Weights of a small mixture-of-experts language model, trained from scratch on English Wikipedia.
Size: 8 layers, width 320.
Training: a variant of SOAP for the experts, 7112 steps.
Below are experts of layer 4 (counted from 0) of a mixture-of-experts language model. Rows are named router (the router's row for the expert), up (a neuron's input weights, with its number) and show model dimensions 256-319. Each number is 50 + 10 x the weight over its row's rms, rounded and kept within 0 to 99.
After each expert's rows: a language model's description of what the expert responds to. This comes from a sample of Wikipedia text that the model never trained on.

# expert 2
router:22 55 43 53 29 53 65 50 42 59 51 54 50 56 39 43 39 64 52 37 65 55 53 42 45 70 39 59 49 54 64 49 58 64 71 68 46 34 52 48 60 56 64 48 49 59 44 47 67 70 45 47 70 33 54 51 74 49 41 56 48 57 49 40
up0:49 56 53 62 52 62 62 45 57 71 47 46 51 54 38 45 57 57 37 44 56 56 36 42 40 69 58 47 17 45 55 38 52 48 58 44 50 46 48 65 52 61 54 60 48 42 33 50 26 37 55 54 44 31 51 32 57 40 52 61 48 36 43 39
up1:58 52 55 63 49 53 63 42 41 47 52 68 45 50 61 42 52 53 45 29 56 67 52 66 55 52 38 72 53 61 54 48 45 55 58 49 60 44 67 50 33 46 71 37 31 49 43 48 58 53 78 37 33 59 62 45 46 57 35 58 57 65 38 44
up2:36 62 51 42 58 31 51 38 52 35 55 35 61 41 39 34 27 49 49 49 48 65 61 53 36 48 43 63 48 68 58 52 69 56 57 63 53 52 57 34 53 31 73 25 49 37 44 59 47 37 54 33 43 36 60 50 42 33 40 48 38 60 36 61
up3:43 48 45 40 61 43 49 48 52 48 34 54 51 58 44 70 48 45 45 49 43 47 56 39 50 72 19 51 52 47 49 57 56 16 44 54 61 46 61 44 43 65 51 55 66 47 40 46 70 46 66 58 35 46 39 62 43 41 38 41 31 32 55 69
up4:44 48 48 64 34 52 57 34 38 59 42 53 43 44 46 52 47 40 67 50 62 24 38 52 44 22 65 61 56 54 48 49 26 40 56 38 64 57 33 59 44 35 49 30 57 54 45 53 69 48 42 41 45 52 61 52 64 62 57 59 53 63 44 46
up5:62 57 51 69 48 48 54 54 57 60 50 26 46 31 38 68 33 70 60 43 49 43 32 37 55 46 46 59 51 51 51 50 55 63 59 30 41 54 28 41 62 63 51 57 29 54 61 50 46 57 49 60 39 60 56 52 51 63 44 51 64 59 38 50
up6:42 51 60 43 45 52 54 24 64 46 63 55 52 59 47 54 36 43 50 44 73 56 31 42 68 47 61 65 59 45 32 46 44 59 62 51 56 61 42 57 64 54 58 39 59 37 57 39 56 40 37 47 38 43 65 53 53 39 53 47 53 46 59 51
up7:56 53 62 47 49 56 44 59 64 59 58 52 38 41 50 40 51 46 46 56 67 54 59 48 62 56 45 39 40 58 56 49 42 60 51 37 43 47 50 49 60 35 47 39 32 31 60 43 32 48 40 42 54 36 70 45 54 50 39 41 55 35 50 51
up8:46 58 46 52 38 48 63 61 74 37 48 51 53 47 37 57 50 66 56 45 57 38 47 69 33 35 37 60 47 46 62 33 71 41 65 33 49 53 54 70 60 49 72 38 47 56 55 58 58 63 36 50 53 34 49 41 43 40 55 54 59 73 43 26
up9:45 55 46 46 44 56 45 50 43 53 54 23 68 47 42 58 30 65 53 41 43 67 30 47 59 46 66 53 47 35 64 44 37 37 49 72 35 38 45 32 58 52 62 42 42 48 51 55 35 62 65 32 54 57 55 56 58 47 38 58 44 56 53 65
up10:33 65 50 49 67 40 63 28 45 60 54 43 35 50 45 72 39 45 41 56 32 39 51 58 50 61 59 39 58 44 52 44 68 37 55 34 63 45 51 53 56 34 51 41 52 55 29 54 62 48 36 50 53 48 42 40 48 47 44 62 48 35 63 59
up11:42 49 51 52 62 42 42 54 51 58 44 49 39 43 47 44 43 50 55 45 43 42 68 45 46 53 42 51 39 54 53 55 43 28 59 40 46 49 33 25 53 67 70 52 50 41 59 48 61 66 36 48 57 60 55 54 34 55 43 50 40 38 41 41
Word-initial consonant fragments

# expert 27
router:38 54 43 54 48 42 62 53 31 56 43 48 49 68 61 31 42 48 52 50 46 58 40 52 46 47 42 50 59 33 61 37 61 60 53 43 38 47 60 65 56 64 53 52 49 50 56 58 59 45 35 48 52 43 50 69 55 40 57 39 43 55 49 47
up0:36 50 37 49 58 58 49 67 58 56 61 40 47 40 51 51 63 46 63 47 48 41 37 76 48 43 36 43 51 59 68 59 42 56 63 34 53 60 60 47 59 32 51 56 46 51 56 61 28 55 58 39 60 30 51 42 57 46 52 50 59 65 28 49
up1:55 42 57 46 55 43 48 59 35 43 42 50 41 39 38 66 48 55 47 75 54 38 42 53 46 64 36 52 49 61 60 41 44 43 59 65 54 60 53 36 39 58 38 42 62 56 51 43 20 63 57 42 40 45 33 67 58 44 65 54 25 35 44 38
up2:45 74 61 39 57 46 56 51 36 50 59 44 48 65 26 52 58 56 46 58 44 68 58 58 63 34 50 51 50 43 57 38 57 63 51 59 39 46 46 44 49 54 43 52 35 50 46 55 53 60 52 56 44 48 59 48 57 47 39 53 56 52 44 45
up3:34 48 47 58 61 56 52 40 45 43 50 70 46 46 37 29 70 50 46 29 49 53 49 44 53 47 51 36 64 57 41 49 35 59 64 26 39 49 48 56 55 56 59 65 55 46 64 41 48 48 68 50 48 51 49 37 56 29 64 47 56 69 27 53
up4:41 56 57 62 56 50 60 38 53 31 54 47 45 58 45 27 34 48 48 61 51 53 31 46 55 42 63 64 58 64 46 55 47 35 58 41 72 47 54 50 56 48 46 50 62 41 48 54 29 51 41 45 63 43 34 38 47 34 54 55 45 53 48 48
up5:43 45 28 37 54 50 55 44 53 59 50 37 55 71 42 47 48 63 36 38 45 58 37 41 50 47 63 51 43 88 44 60 61 55 47 57 30 41 41 40 39 55 43 45 30 43 37 20 42 56 56 37 46 29 59 50 64 28 51 44 49 27 43 66
up6:49 59 42 65 38 58 63 61 49 53 34 52 57 55 54 32 34 49 39 54 57 53 37 41 57 45 47 39 65 55 62 47 44 38 74 71 49 68 37 52 32 62 35 37 59 44 29 42 44 44 56 49 45 48 70 36 56 63 54 54 34 44 45 47
up7:39 33 58 49 33 50 34 57 48 62 42 33 41 42 56 43 53 46 34 38 44 68 34 44 51 44 61 75 55 66 50 64 32 63 22 64 30 66 53 71 62 56 35 51 67 40 45 57 48 52 43 29 61 59 41 40 56 50 50 53 44 47 38 55
up8:48 63 56 64 77 63 55 35 61 35 66 49 43 52 41 33 47 46 62 67 47 49 55 58 28 41 40 56 56 44 44 46 39 47 52 51 56 45 52 59 63 40 58 55 51 52 57 44 56 37 43 50 63 58 46 47 55 40 48 48 43 49 51 52
up9:40 51 43 63 65 42 59 53 22 51 59 39 69 57 44 48 29 54 56 52 37 60 57 46 50 70 53 48 55 64 64 42 58 71 56 52 43 44 53 48 56 38 40 35 37 38 45 64 65 62 62 65 37 45 63 49 54 85 71 47 45 43 38 50
up10:34 53 35 36 35 55 48 48 37 45 37 50 41 54 37 47 58 52 51 62 33 59 58 62 26 51 46 55 69 57 40 41 53 56 53 37 54 62 44 49 42 30 41 51 41 60 52 56 44 73 48 54 62 72 75 63 44 76 55 43 38 45 52 45
up11:53 61 56 56 61 43 45 44 42 44 60 47 42 74 70 48 44 39 48 58 49 53 50 71 57 43 53 59 50 52 50 35 60 67 72 41 43 53 58 49 72 62 55 33 46 49 68 49 59 52 28 62 71 48 56 60 55 57 54 66 48 46 48 45
Mid-word consonant pieces

# expert 13
router:42 48 42 52 42 32 61 52 55 53 38 49 40 50 25 45 35 68 48 35 47 65 43 50 49 48 51 53 62 48 47 42 71 72 48 49 62 58 49 48 44 65 47 45 33 46 54 44 39 46 49 53 58 55 66 64 52 57 25 64 62 47 50 46
up0:61 46 52 53 74 58 47 43 55 68 68 45 46 68 55 41 64 50 58 35 34 45 54 30 57 52 39 55 51 34 45 41 51 49 51 24 32 60 46 43 51 50 43 55 46 51 41 41 64 53 66 35 28 44 51 54 49 63 55 26 56 50 53 66
up1:60 36 51 44 56 58 61 47 53 70 47 37 46 70 33 59 56 50 58 62 51 33 46 71 36 42 64 57 47 62 42 59 50 32 33 50 66 66 65 59 60 70 39 67 52 51 62 80 44 49 56 39 40 44 56 63 40 60 34 55 48 49 52 41
up2:47 47 49 52 53 50 58 42 49 45 50 50 31 68 60 32 49 61 45 42 45 52 49 75 49 50 56 49 61 48 55 44 48 50 55 33 46 51 51 37 55 28 36 45 51 62 55 38 35 38 46 63 49 46 53 62 44 60 69 40 63 45 58 54
up3:42 38 38 45 47 48 43 60 42 68 57 48 58 34 40 58 41 58 36 50 58 46 53 42 30 50 37 28 34 41 71 53 47 52 46 62 64 52 49 50 45 44 34 45 53 21 43 52 51 43 44 46 49 57 49 39 47 37 43 44 47 53 42 58
up4:52 58 66 51 24 39 69 38 42 47 45 41 47 55 41 63 41 72 45 25 55 53 44 46 55 44 31 40 33 64 51 48 54 60 52 52 56 58 55 44 42 60 32 50 47 49 39 62 46 41 59 57 63 51 32 59 69 52 45 65 64 45 45 46
up5:38 30 40 48 48 50 44 38 52 47 58 38 46 64 50 39 51 62 55 47 24 62 49 41 41 62 36 49 38 40 61 40 69 63 85 31 58 29 43 40 49 53 52 51 41 41 52 63 44 34 86 56 46 50 55 54 41 55 25 49 44 39 45 36
up6:39 64 76 41 50 45 50 57 49 48 48 33 64 49 38 56 49 57 54 46 41 61 53 58 39 49 52 45 56 49 36 45 48 38 35 52 48 55 55 41 52 53 29 30 46 57 63 49 48 57 60 44 28 39 48 39 58 38 50 45 51 48 56 59
up7:52 46 47 50 61 53 64 50 54 53 57 56 48 41 51 55 48 48 48 26 45 47 44 55 29 55 64 47 66 48 36 48 57 44 54 53 74 69 60 59 49 46 53 49 50 46 53 41 37 51 40 48 47 40 31 40 42 54 29 56 57 55 62 52
up8:63 61 33 52 40 32 40 50 65 55 50 51 42 37 48 49 55 68 25 52 35 54 43 45 56 37 38 57 57 50 44 59 39 55 50 29 60 58 51 53 48 66 70 44 65 50 55 41 62 39 63 60 38 59 56 37 48 56 60 47 53 50 44 51
up9:54 30 27 45 53 31 55 39 55 51 47 47 53 48 36 49 58 50 43 53 61 67 43 38 62 55 51 30 54 48 57 47 73 50 35 37 35 59 46 56 46 68 66 39 62 46 52 35 40 28 53 54 49 62 52 54 40 56 49 62 45 61 37 60
up10:48 52 64 52 66 39 53 58 46 52 52 56 55 42 44 50 36 37 42 42 56 44 36 65 63 41 62 53 60 52 34 54 43 54 44 55 62 62 45 57 52 48 51 35 55 64 61 47 65 56 43 34 47 53 65 56 43 46 62 53 50 53 35 42
up11:56 44 54 49 77 32 34 53 54 66 53 44 51 53 45 33 48 48 53 50 69 56 41 48 39 60 53 52 52 52 43 44 39 42 56 38 53 53 44 52 54 47 36 49 40 45 60 52 57 54 44 42 59 60 53 56 32 58 54 74 48 56 72 56
Word-initial pieces, military

# expert 4
router:57 30 59 36 63 43 46 39 58 42 48 56 33 50 49 41 53 57 53 41 56 62 47 49 45 50 64 41 48 73 51 38 57 56 49 46 36 49 50 53 58 76 40 59 42 68 58 70 55 49 46 43 55 46 69 46 49 59 40 57 54 27 46 48
up0:29 65 55 30 47 48 46 44 49 66 44 33 50 44 59 52 42 48 27 63 46 38 45 51 47 59 60 52 56 39 63 54 45 44 42 48 38 51 62 40 53 37 58 46 55 55 56 42 45 32 34 48 40 51 62 49 80 46 49 49 70 33 48 48
up1:36 57 44 49 56 46 43 35 41 34 44 42 37 37 56 49 58 58 31 47 50 61 51 41 38 44 58 62 65 36 45 62 56 56 34 56 44 36 30 66 60 44 44 66 51 48 43 50 53 47 37 53 48 48 37 52 40 51 50 39 50 44 54 41
up2:40 49 59 46 50 60 66 38 51 39 52 45 46 59 55 43 56 50 42 58 56 33 66 41 40 40 44 42 37 58 42 52 55 44 57 37 49 61 33 50 34 53 41 47 54 70 75 52 39 54 51 57 50 42 43 56 63 63 41 54 55 44 54 47
up3:56 51 68 65 56 40 56 41 38 48 43 36 43 52 36 51 44 33 54 61 42 61 44 49 45 46 44 52 44 67 42 49 58 39 63 57 40 62 56 52 45 66 54 61 57 47 46 41 60 54 62 43 58 49 55 31 51 51 47 44 47 45 50 61
up4:37 48 49 47 57 43 54 49 54 40 44 18 33 55 59 50 55 45 58 73 55 40 42 34 52 52 54 66 56 60 58 53 65 47 41 64 52 47 39 61 45 52 67 49 46 65 50 72 31 54 47 45 49 60 43 54 43 41 45 35 53 46 58 52
up5:47 63 51 22 39 44 42 61 50 38 58 40 74 78 54 42 50 60 54 59 44 55 42 64 59 46 52 38 39 52 50 52 40 65 59 43 32 50 41 49 60 55 53 50 66 45 63 62 44 52 52 47 65 62 58 63 56 49 46 74 59 53 56 65
up6:51 46 74 41 43 65 60 45 46 50 44 61 41 52 60 48 48 39 34 50 42 37 55 50 42 46 66 46 38 51 64 34 57 50 51 63 36 46 49 65 64 62 56 47 55 72 50 54 58 59 58 44 67 60 52 47 56 46 43 43 47 58 63 53
up7:46 30 55 53 48 39 50 45 57 58 22 36 64 37 46 68 52 49 44 46 49 37 50 55 60 70 72 55 66 59 56 34 49 46 60 43 37 55 44 39 59 59 34 44 54 39 67 43 73 48 61 44 46 39 51 64 58 44 61 41 53 44 50 52
up8:65 41 49 55 51 41 47 61 47 61 59 64 63 59 75 52 54 44 56 37 41 47 40 46 55 57 49 43 49 63 58 42 42 54 51 39 72 52 45 28 51 52 40 40 57 66 59 75 61 30 56 37 52 58 61 70 53 56 41 32 46 42 54 27
up9:43 39 65 66 58 47 44 50 63 66 41 48 54 55 55 36 64 44 62 42 46 56 80 40 54 58 55 50 63 53 50 47 33 58 54 38 56 54 52 63 38 39 39 42 47 60 41 46 59 60 52 30 45 51 51 44 56 46 57 40 39 38 43 62
up10:43 34 41 34 53 66 47 44 60 42 45 46 41 55 45 40 44 53 59 56 56 73 55 46 46 64 36 56 59 48 48 66 43 23 38 47 64 89 32 47 65 45 53 57 45 35 36 45 48 52 72 42 51 70 46 46 46 41 32 37 60 45 54 57
up11:58 55 55 43 53 48 50 60 70 30 64 57 36 62 49 52 55 51 33 20 43 61 40 27 64 45 42 40 74 51 61 54 54 53 70 59 53 31 52 52 55 44 32 62 28 53 45 58 56 58 31 63 53 56 65 56 56 63 60 45 51 46 72 45
First-name word pieces

# expert 21
router:41 62 49 46 37 49 58 68 45 43 52 46 36 61 67 36 30 57 40 53 68 54 44 39 59 61 59 34 53 46 72 41 43 51 56 40 49 72 50 47 44 52 66 52 37 64 54 42 42 49 44 57 60 42 64 56 55 51 60 55 51 53 60 42
up0:55 66 42 55 53 27 55 34 39 53 34 39 65 54 59 39 38 35 40 49 44 37 44 54 48 57 61 55 53 61 47 47 38 49 44 54 25 52 44 55 56 46 35 35 35 69 56 52 53 61 59 38 41 53 38 60 48 54 54 52 31 40 44 48
up1:55 64 57 38 29 76 36 63 45 46 47 54 43 43 41 54 70 51 37 49 73 57 56 35 50 40 62 40 51 48 37 46 52 32 52 55 67 55 57 52 43 76 65 64 38 83 48 44 62 51 64 61 53 58 57 61 46 59 55 55 33 56 56 65
up2:49 53 49 58 58 52 59 27 34 45 41 46 33 51 58 47 57 51 53 67 51 53 58 66 54 46 59 45 56 60 60 51 37 46 70 51 39 50 58 54 84 58 54 60 41 62 37 45 46 48 53 54 30 56 52 47 43 44 44 41 45 55 43 29
up3:42 74 65 53 51 70 49 51 42 50 58 40 65 56 47 56 62 63 67 40 52 49 49 59 69 67 46 59 55 40 59 32 74 59 62 60 67 53 40 54 39 45 58 46 51 57 53 41 36 76 54 32 50 50 48 59 31 44 64 40 21 59 59 63
up4:50 45 40 30 49 49 73 37 52 51 70 48 43 49 52 40 40 61 60 41 73 41 44 56 44 37 52 38 47 33 52 65 56 40 41 33 21 41 53 41 65 64 43 47 50 54 58 49 38 49 41 47 55 58 60 61 62 50 54 48 56 59 43 49
up5:35 42 39 50 43 66 30 61 40 47 32 50 45 41 67 51 44 49 51 64 70 48 64 47 55 34 42 51 47 48 57 66 55 55 53 39 60 63 62 41 52 52 55 64 59 36 48 72 41 39 58 72 45 54 52 42 66 48 42 61 53 59 49 40
up6:58 66 36 72 53 44 37 49 57 35 39 53 52 62 46 60 45 54 49 41 52 48 56 40 45 37 49 62 50 38 60 41 63 31 35 52 42 42 61 52 73 56 62 37 43 30 38 42 38 56 59 49 62 51 44 40 36 41 52 49 37 55 58 43
up7:36 46 37 49 48 58 55 54 63 56 37 48 30 53 39 67 41 56 56 38 55 55 61 41 51 55 62 45 50 34 60 50 59 50 53 53 49 27 39 51 46 48 40 46 53 52 29 54 50 54 66 43 44 57 54 47 52 54 45 59 30 56 53 72
up8:55 53 54 55 36 64 55 49 53 39 42 43 58 39 63 52 48 45 43 60 45 49 55 52 52 59 65 58 44 44 53 51 55 44 46 47 40 63 57 41 25 62 45 43 50 48 50 30 45 65 45 46 45 60 48 46 33 49 68 35 58 45 41 37
up9:51 46 26 35 43 48 84 47 30 34 44 42 50 61 51 39 30 37 45 57 41 51 60 50 59 52 75 55 54 52 58 45 52 38 45 41 44 78 73 61 54 60 34 41 62 44 62 44 47 62 53 48 44 56 47 45 63 46 68 43 40 37 42 42
up10:48 49 48 73 53 54 72 56 24 39 55 56 59 42 47 55 50 40 26 51 56 60 55 75 57 54 69 45 52 45 40 68 51 58 45 35 52 41 52 48 53 50 56 44 34 48 50 44 50 81 37 56 52 48 52 51 61 35 50 46 53 63 65 38
up11:40 30 57 53 55 45 35 60 38 45 57 47 43 57 40 37 31 60 52 53 32 35 63 43 56 49 40 48 54 56 49 54 65 46 61 38 52 46 64 44 37 50 32 46 47 52 33 56 49 38 49 37 36 61 36 64 37 59 51 47 53 56 56 40
Word-initial consonants, dashes

# expert 11
router:48 54 48 48 41 53 58 45 53 50 37 77 47 58 35 37 43 68 49 40 56 70 45 40 36 59 54 65 56 58 54 53 47 44 45 64 32 36 53 36 61 38 51 59 38 73 51 55 63 36 53 43 45 63 44 81 45 48 35 55 31 47 47 49
up0:44 56 62 42 37 57 46 52 41 46 49 49 63 34 41 53 52 39 46 36 59 59 47 45 48 36 59 61 32 58 53 51 52 48 46 38 62 48 62 53 47 53 38 56 58 54 40 40 31 53 52 62 47 50 52 50 66 54 57 50 52 39 69 35
up1:45 47 54 46 62 66 57 47 51 49 58 59 59 39 48 45 42 46 35 56 46 48 44 55 44 68 36 58 58 31 53 57 59 32 51 46 49 58 61 50 52 64 55 54 42 63 42 43 34 53 32 53 27 50 61 63 48 57 51 57 62 51 57 45
up2:59 58 48 65 56 55 55 53 44 69 31 55 31 50 48 47 59 51 40 48 49 81 49 69 53 56 61 30 56 61 41 52 57 65 40 56 36 39 43 37 51 39 56 57 38 40 43 57 37 40 36 59 51 38 59 70 50 48 56 40 47 48 34 56
up3:55 64 46 42 57 53 58 35 43 52 64 33 49 69 57 54 52 61 47 34 56 63 40 54 52 52 53 56 39 47 34 55 55 55 42 53 39 48 61 35 59 54 68 39 39 55 61 53 38 47 52 53 44 53 48 54 56 60 52 51 53 59 49 48
up4:40 53 44 57 55 50 25 38 38 46 58 51 40 48 74 62 53 57 59 44 58 52 59 30 42 44 49 50 58 59 52 50 52 48 29 43 46 58 40 42 79 27 39 48 54 60 48 48 57 46 49 57 58 61 55 57 69 58 33 53 31 53 45 59
up5:50 57 31 53 62 59 32 40 65 42 57 66 31 51 65 57 39 47 39 61 54 49 51 41 56 48 65 53 41 46 45 57 54 70 51 60 38 54 58 49 64 56 51 42 39 52 65 31 54 40 44 52 36 50 48 50 54 54 43 26 59 64 34 38
up6:47 57 57 49 36 35 34 43 49 51 58 55 50 56 40 52 53 54 43 51 46 37 50 46 43 61 54 63 56 43 41 59 35 27 48 73 43 63 53 52 48 43 55 50 43 54 58 54 37 61 52 49 41 50 45 62 56 40 42 43 38 57 60 55
up7:39 64 49 41 30 62 57 57 61 41 33 55 45 48 44 48 46 51 58 53 55 54 42 47 76 37 37 40 54 40 48 34 35 41 52 59 48 46 68 52 55 34 51 56 49 75 31 53 70 32 48 75 56 52 46 45 54 50 43 50 51 63 25 58
up8:40 48 57 58 45 52 62 46 51 37 49 42 59 45 45 68 64 59 50 53 40 43 39 42 37 56 52 59 55 61 52 60 64 46 53 45 51 44 45 50 43 61 60 69 50 66 61 61 56 53 38 52 31 58 55 48 44 43 42 28 50 54 37 46
up9:57 33 51 34 62 42 71 56 50 50 50 45 44 48 37 56 34 67 66 63 34 51 55 50 40 53 45 68 50 47 28 54 59 57 42 47 27 52 50 37 50 62 55 47 55 60 40 43 44 55 38 53 61 52 56 37 43 49 58 22 49 56 52 57
up10:60 71 40 35 63 38 58 51 49 60 44 41 57 25 45 53 47 51 51 54 49 42 51 45 55 51 62 51 65 59 55 47 28 42 56 49 64 48 53 49 43 51 62 52 52 57 40 55 38 34 56 45 61 36 34 68 58 59 39 44 48 43 35 41
up11:44 49 55 52 44 35 51 42 64 48 61 55 61 62 32 67 46 67 32 45 53 50 42 61 49 46 61 41 53 53 35 43 44 43 41 28 49 54 45 41 47 46 46 56 65 36 51 54 44 48 39 46 52 60 58 53 44 67 54 64 50 50 48 53
Sports career vocabulary

# expert 0
router:46 60 44 46 49 50 48 49 47 60 41 55 50 69 22 54 50 50 57 42 44 54 46 33 47 40 48 31 37 55 63 53 40 46 54 67 57 39 53 31 53 54 49 56 35 40 52 61 58 48 49 72 65 52 58 49 63 51 56 48 67 53 62 63
up0:35 59 39 50 49 62 44 53 44 60 17 35 53 46 43 51 42 57 48 48 64 49 47 32 38 44 46 34 39 50 42 50 32 58 60 49 50 59 41 49 36 32 63 42 55 45 65 54 61 52 59 61 59 47 53 64 51 59 49 58 45 56 40 73
up1:53 46 48 36 62 50 70 37 50 48 43 43 47 51 39 51 41 69 37 33 32 64 51 60 59 53 59 49 40 65 64 61 49 54 48 46 37 45 43 62 57 48 26 64 55 54 51 53 62 72 37 45 39 53 42 32 60 38 56 38 64 56 57 54
up2:40 56 43 58 83 59 32 54 58 43 53 51 38 58 45 54 48 52 34 38 58 51 43 44 67 55 43 64 65 56 53 46 64 61 68 52 49 44 49 45 51 57 50 44 47 32 50 64 55 54 45 69 72 53 50 39 61 68 56 44 53 54 56 37
up3:60 68 40 49 67 40 62 54 34 38 60 35 56 53 38 49 46 40 49 44 45 47 52 61 38 39 53 40 68 42 60 58 53 53 48 65 45 75 54 22 54 67 47 48 52 58 45 29 44 46 43 43 50 52 38 52 62 39 60 58 52 51 45 45
up4:52 45 44 57 69 34 50 49 69 37 50 41 67 62 48 44 53 37 45 39 74 62 55 41 54 44 42 48 54 51 29 55 46 49 64 37 56 70 47 41 43 62 35 38 30 46 53 45 54 47 41 52 44 52 58 44 59 48 56 48 38 58 53 36
up5:36 65 51 45 53 46 34 46 45 43 64 43 47 46 47 57 58 38 56 47 55 44 63 56 45 65 55 59 48 44 58 40 67 33 46 50 52 59 53 44 56 62 61 52 53 38 30 52 61 45 54 36 50 47 49 80 51 60 64 55 37 50 61 61
up6:48 46 47 48 40 75 55 60 50 54 54 47 37 48 56 44 57 50 49 54 52 53 40 62 42 30 23 44 45 57 59 36 49 54 35 49 85 45 57 45 52 52 71 49 37 66 40 61 63 53 71 50 47 49 59 37 60 46 47 57 60 53 62 43
up7:56 50 42 62 53 55 54 54 47 62 65 35 58 60 39 62 56 51 44 49 45 55 42 36 52 41 62 47 60 37 46 26 56 52 57 61 60 51 46 32 38 59 49 37 57 48 54 43 52 53 41 57 49 55 59 33 58 36 37 45 36 50 53 44
up8:48 49 50 58 49 31 34 41 51 59 40 43 59 47 35 36 55 58 58 51 58 51 59 57 39 51 32 43 58 62 45 61 47 65 39 56 47 59 64 55 47 44 34 45 51 58 53 61 64 39 51 30 54 54 51 52 67 63 60 38 67 43 54 44
up9:26 68 52 50 64 44 53 48 36 62 48 35 52 64 40 48 46 57 37 48 49 33 32 21 25 53 51 58 54 59 64 48 61 49 51 41 49 52 43 54 49 53 58 59 29 50 39 50 53 60 52 52 60 45 73 47 23 61 43 53 47 47 57 37
up10:54 65 55 27 67 34 41 52 52 40 45 64 46 51 54 44 53 53 42 51 41 52 50 47 47 55 27 60 41 43 27 64 53 64 51 73 37 49 66 52 48 51 52 35 44 40 57 35 42 33 46 56 47 51 35 64 59 49 44 58 61 56 62 59
up11:44 52 52 36 62 56 37 49 46 64 43 43 52 45 41 44 53 63 49 48 54 45 59 56 61 29 47 54 47 44 62 56 46 42 48 47 45 50 50 54 51 57 64 62 43 57 47 57 36 45 33 44 44 63 49 40 44 38 52 49 61 39 59 45
C-containing word pieces

# expert 8
router:39 61 58 41 42 52 73 71 51 50 41 47 51 58 57 43 29 52 60 52 49 53 63 41 35 66 51 47 35 49 55 35 52 52 59 65 56 54 45 56 39 57 54 47 45 36 55 61 55 27 52 71 69 46 59 61 48 55 54 57 55 52 78 50
up0:48 70 62 46 50 47 51 47 49 49 34 43 54 37 37 53 53 56 52 48 47 52 46 61 30 57 51 51 36 65 27 67 46 65 61 58 77 32 36 46 48 47 41 51 39 53 50 44 55 50 47 61 65 41 53 54 46 62 51 44 62 64 68 63
up1:61 61 60 58 40 47 28 47 46 49 45 53 49 47 39 38 48 51 52 69 46 71 58 70 57 37 45 56 52 23 52 51 61 47 39 45 49 37 45 48 64 48 58 43 39 41 68 42 43 51 48 62 42 67 62 57 36 59 53 39 47 71 56 50
up2:35 52 68 42 39 59 62 49 45 39 52 50 56 52 41 41 34 43 46 60 52 41 62 51 46 55 55 50 54 52 52 38 62 55 59 59 45 62 42 56 45 52 43 28 49 58 60 55 61 54 32 72 44 52 43 70 35 36 57 40 60 60 51 48
up3:44 63 51 62 33 52 38 62 58 47 46 54 52 53 46 63 50 40 41 48 64 44 45 53 52 60 36 57 33 47 56 51 37 42 45 51 68 58 44 46 45 51 46 50 48 43 57 60 43 60 45 52 72 57 43 47 59 45 35 42 38 51 67 61
up4:42 49 47 52 48 37 76 48 39 66 64 39 41 35 46 36 44 62 44 57 52 41 48 45 42 47 44 49 62 43 61 63 61 53 59 53 58 60 39 67 65 44 55 43 51 31 65 47 45 35 64 56 52 50 56 53 33 43 49 51 51 30 60 58
up5:57 65 48 55 63 56 54 65 41 41 29 36 28 47 66 57 57 39 53 58 40 60 67 47 46 57 36 57 39 53 64 49 63 67 28 44 41 49 49 47 19 32 53 55 53 37 43 53 44 58 56 38 65 38 64 48 34 45 68 54 47 34 63 52
up6:52 46 47 44 50 59 72 55 55 46 51 46 70 51 57 52 51 48 62 54 54 52 62 49 42 48 42 38 69 65 38 64 54 47 58 65 47 58 46 50 54 62 41 58 42 45 37 41 59 37 23 58 47 54 48 66 35 32 41 39 56 46 52 58
up7:39 31 41 38 54 43 66 36 64 40 55 50 64 47 47 58 35 32 44 46 47 42 54 56 58 66 51 50 32 68 52 55 50 51 61 38 48 53 39 54 50 34 50 55 48 53 44 62 71 36 54 53 46 48 43 64 42 56 42 50 49 74 47 31
up8:46 40 73 48 78 49 49 53 43 71 49 62 47 38 61 58 33 59 53 46 48 40 58 34 38 44 49 61 39 44 54 52 41 38 42 43 45 59 41 43 51 47 54 60 54 64 49 58 40 65 51 63 46 39 42 35 45 39 59 45 48 43 53 43
up9:51 45 43 60 39 42 55 44 53 51 40 42 60 48 51 61 42 36 27 49 47 55 48 61 54 39 47 59 69 53 45 53 45 62 42 36 51 42 45 67 68 53 63 60 56 57 64 52 43 68 45 52 35 58 63 54 33 64 45 45 56 50 46 54
up10:34 50 55 63 52 40 46 64 43 62 38 35 50 67 57 56 39 52 68 59 64 40 53 56 47 52 49 65 47 66 48 51 46 52 56 51 65 57 56 45 58 42 42 43 64 43 36 58 56 26 41 39 61 40 58 49 56 49 50 34 36 63 48 36
up11:44 54 63 61 55 63 49 59 46 39 47 38 55 45 48 71 49 32 25 30 44 65 44 42 54 61 47 41 47 51 60 53 53 29 53 41 31 49 44 46 52 54 55 47 59 38 62 42 41 40 47 48 61 49 61 73 57 61 48 31 67 57 35 39
Name-internal consonant pieces